Experts of a small language model.
Training: a variant of SOAP for the experts, 435M tokens, 5989 steps.
Below are experts of layer 10 (counted from 0) of a mixture-of-experts language model. Rows are named router (the router's row for the expert) and show model dimensions 0-255. Each number is 128 + 32 x the weight over its row's rms, rounded and kept within 0 to 255. Numbers have three digits each.
After each expert's rows: a language model's description of what the expert responds to. This comes from a sample of Wikipedia text that the model never trained on.

# expert 4
router:127095121086150176135138093138147120125093134047156138155145049165110118143054112095109119091135106202074142162075093103110133173129091115099078141142108155143194135136146092072157147093139141150171096091127153161119147113182148101158130158157143165061189108180094084149121131155124095170143115093115116072098107127100091117142114122113152124098086136131119129162092106080131143126183148113155185146145106103101087139113107149113092075095079119163083126123119068143156103123114139130147120169063101121109106151165083087158145074136169184088137120137102169145120107179108136103129100099079156085056102084095144149115146117114075089155144108119057091138137172149150146137074102067105182110137141125132132137166145143028169102103106103085164107173121112048145140181179120
What it handles: Final pieces of names, taxa and brands such as -ia, -is, -ica, -ini, as in Vitis, Tropidophis, Unicorns, plus Valley, Creek.

# expert 21
router:089138107149110105126097130125091117105089128123116123107143169090131096153169115095099255161148125091127174104125143061101112141174142102161164144142116139089194160097059085141115115112116165127112108198136149168130121141099126143156122147126124057122174153255132125148120118141126125105147103151147104105190114124109171125127147137139109121149158139121159110120112122129112192112121111095133152133195125080119103147136143222126134124095146138123110137153192114145091133143130112134127140147109136091117143129113164087121080118131154169174126151012142101102164124130132117114176154137087129098092055132168155128107128124113131128128112118100184102081089088112127074153123126112153156128095118142103117159113150145078141123131137255127122168137125108122138140176113113
What it handles: Pipe characters between table cells, plus colons, semicolons and bullets in lists and infoboxes, such as |, :, ;, Preceded.

# expert 3
router:138163173097090123083129132165117144184135127157106091143146167070132165138160142150173153201139091148166095124148122156140151174162125099151150181116149150119087087141096134156109133100105201083126172129109112084174091172082142094136128125129136066099101134163179135072143071102112131137118130142107200166131097152148151169088117106150141067113146138114114144172114160150066211162129067120159138108180130194084108102162141156183120156202110126169148120079135144115102114150111101132099079065167160143153115123110095134063089162141179122172118064212123121131143115110154107111139055075130126178084182101111168126079132112122084157099140147125132122100093064133116103120143172128132077093102110071098138136107167086160108089148102105152083122107134113160057109159146143
What it handles: Short pieces inside non-English names and words, often with accents or diacritics, such as á, aj, Mu, Al, Ke.

# expert 0
router:065082106137099086106122136128124112118156111162137123093100162184141088122152122102091169149122112106125254157149150140187127088101180143113108115158123155116128104067153144156149115071096104127117112049128163157153135095105138163167104094166104197133112122144120140136139167177099151104111068112142114099084111147084155099138161152148131122162198191122161059141110123145103098124145219183146073157093116157148088114191170056119124124110110088116149131165103126107149146153124189120116146120118124114151108150158191131144198153122098088122167165196121075173121128124182138127138146091136126081118150109182060180096180121166141122153125179087171142152107084151085109129148121168205162129106134146117061136100130109084116120127129128107156134141112171117137142144092195
What it handles: Given names and surname pieces of people, plus he, his, who, which, as in John, George, Ebert, Biggs.

# expert 14
router:149093161122164148074094129120098124140099105144110142118125118153111133170121126111174211173102137132092127129125091092147099125138083155061138085065081105159130186174105123107117148075145155167070155137144075128090113120107085123122138116140189187132105170033143117134078082134116124148140144134077142146122074121121114142141088179127117130154150164107145099131108166102098106123101150140137068121016169163165184102121126111124151123115143159131102198158089176165140119123211080096142119153122109163160144126131099144137066113123124139103151169199177199120154071113083100127113157173088194155100193134115129101175125115080156119095145110092113170108119145130109169105101162191085141109129103128091145047080135161129109126148110050116133093133137153177118093125134100
What it handles: Line-initial list dashes in infoboxes and bullet lists, table pipes, and words in song or album titles like Love, Live, Dance.

# expert 18
router:120163189135137125163156116133135161174075105177175140094158124066114162107075134148102155067158157179084110094118136111098136110042168175095167100137124092144113181143175110156111141146094164130104128133164157095143129099164150146064156174149164135151133154142129186182132144141087122133123101115149108161089145107126146076096146127142102135090090174159164135134073080154108138077146166062159136201126163146139111152114184114153108159131080152187126126063143081131100092135155110105138144160144149104127145122084097085118141123130119163079089082059101091090143119111151178101143142136176183066097093123086184111130128119095154148161150073117184106180161127059175091140155144162231176067126154112137193127139160124099111106120108113080149155111116131161154152109141137
What it handles: Modifier words before a head noun, like water, public, high, black, modern, brown, often after a or the.

# expert 10
router:086135151170166110183127159160178160124136128167156122114112094098059059175127172148120078087168168201169137101117171121192075202188145109114109089130067105063156123177116090142140041135139083190125130135072147111140131157178088146076124167118148126174162098113150186123108137105109134179122141151153144136043148120119088133118160160113175100129153150132165142125094116119137127110116095177165155151091079122140121115128113175098132084110146124134148150168105084110096134122178100074105188142113142137106145132093150108124117139102120121156102123114141149122145149241123116124170142162138132130119081156188087167129144136074079146130158092101143044111107131077116104156145162132140127094137141210079137163119127102145165090137131205102156124157132095128113174115125161
What it handles: Function words in narrative clauses: have, had, would, can, not, and to before verbs, as in sought to, does not.

# expert 20
router:175137165179143125143157147081180116140179158107121177090158084122121097139175177139128161150165091167102139120107075144118124135109143179087166115089186144154152068117170072155075126230118120151111151107160150161144159154189138061154155160134098182089143143127113151120137082147102103092182089161119088136143108156111131137171245126124126223124114116092135150139141140142100038096154104104122126078162134132132102132123102132117157083180146175145127071095112129120165110184148150140094127144155109125090107157132082148130096137131131116107166154159097128169132117069102133157122093158181131093099148114131158152089139135155142171137125102139138159132107107074153193108090140078076113099098167147111104187136139117155073200147150219142081158162110144148129118098117135
What it handles: Full stops closing sentences, == markers starting section headings after a line break, number chunks like 000, and verbs like based, worked.

# expert 23
router:141137147123165086094223117172255143202141113111136136113102151114152162105130150144120134119135125131152126138121118122139157116048123143133143129158103136070096169152159124116131149196058136103167130066129127127107137110156143102114132121137103234106140097008107156141130099140142166136166150126122119114148140123111081204145106124070131159079123122125096115158112099110105119067138131139123134155255085104134152151134144255124128143094101115122159155090142090145145142144134158147143142127179184141144166103139092150131115121097140137126142152135150166167107137115133113132103142108106076073135061147115172111135124145102145140145093142115102121136140155153097119161119127137093160120111126083129123110168123114173168150160111195104152132101140135134141152117131142
What it handles: Commas, and, or, and semicolons joining list items or clauses in running text, such as ),, and, or, &.

# expert 22
router:184173129138114093091163125145165125132154081184116133130127106085104162130202073143121159143142164154110116146157125102104087118117143184146105122132116112118143148133079157083137134105087110197134115137127140219113124142155139109194136102097078155092107127142142138141162095131171144092136110084082089134099145162100150192115139127111072117116109077078166126079133154136108112146103197080122116157124138148144129092128147093101117047108128062162152142173159149086174148183213177166095128115135086145102161116191112097138153140152099125149121147083129150114181103104085092128128136201152128048086044155111121108084178125145121157145088145116102126117141188190115123094132136153144090145167176088163155151145141107120214182171089176164158100151110110147143071145096100
What it handles: Nouns after the, a or his, often before of: role, development, version, impact, career, album, record.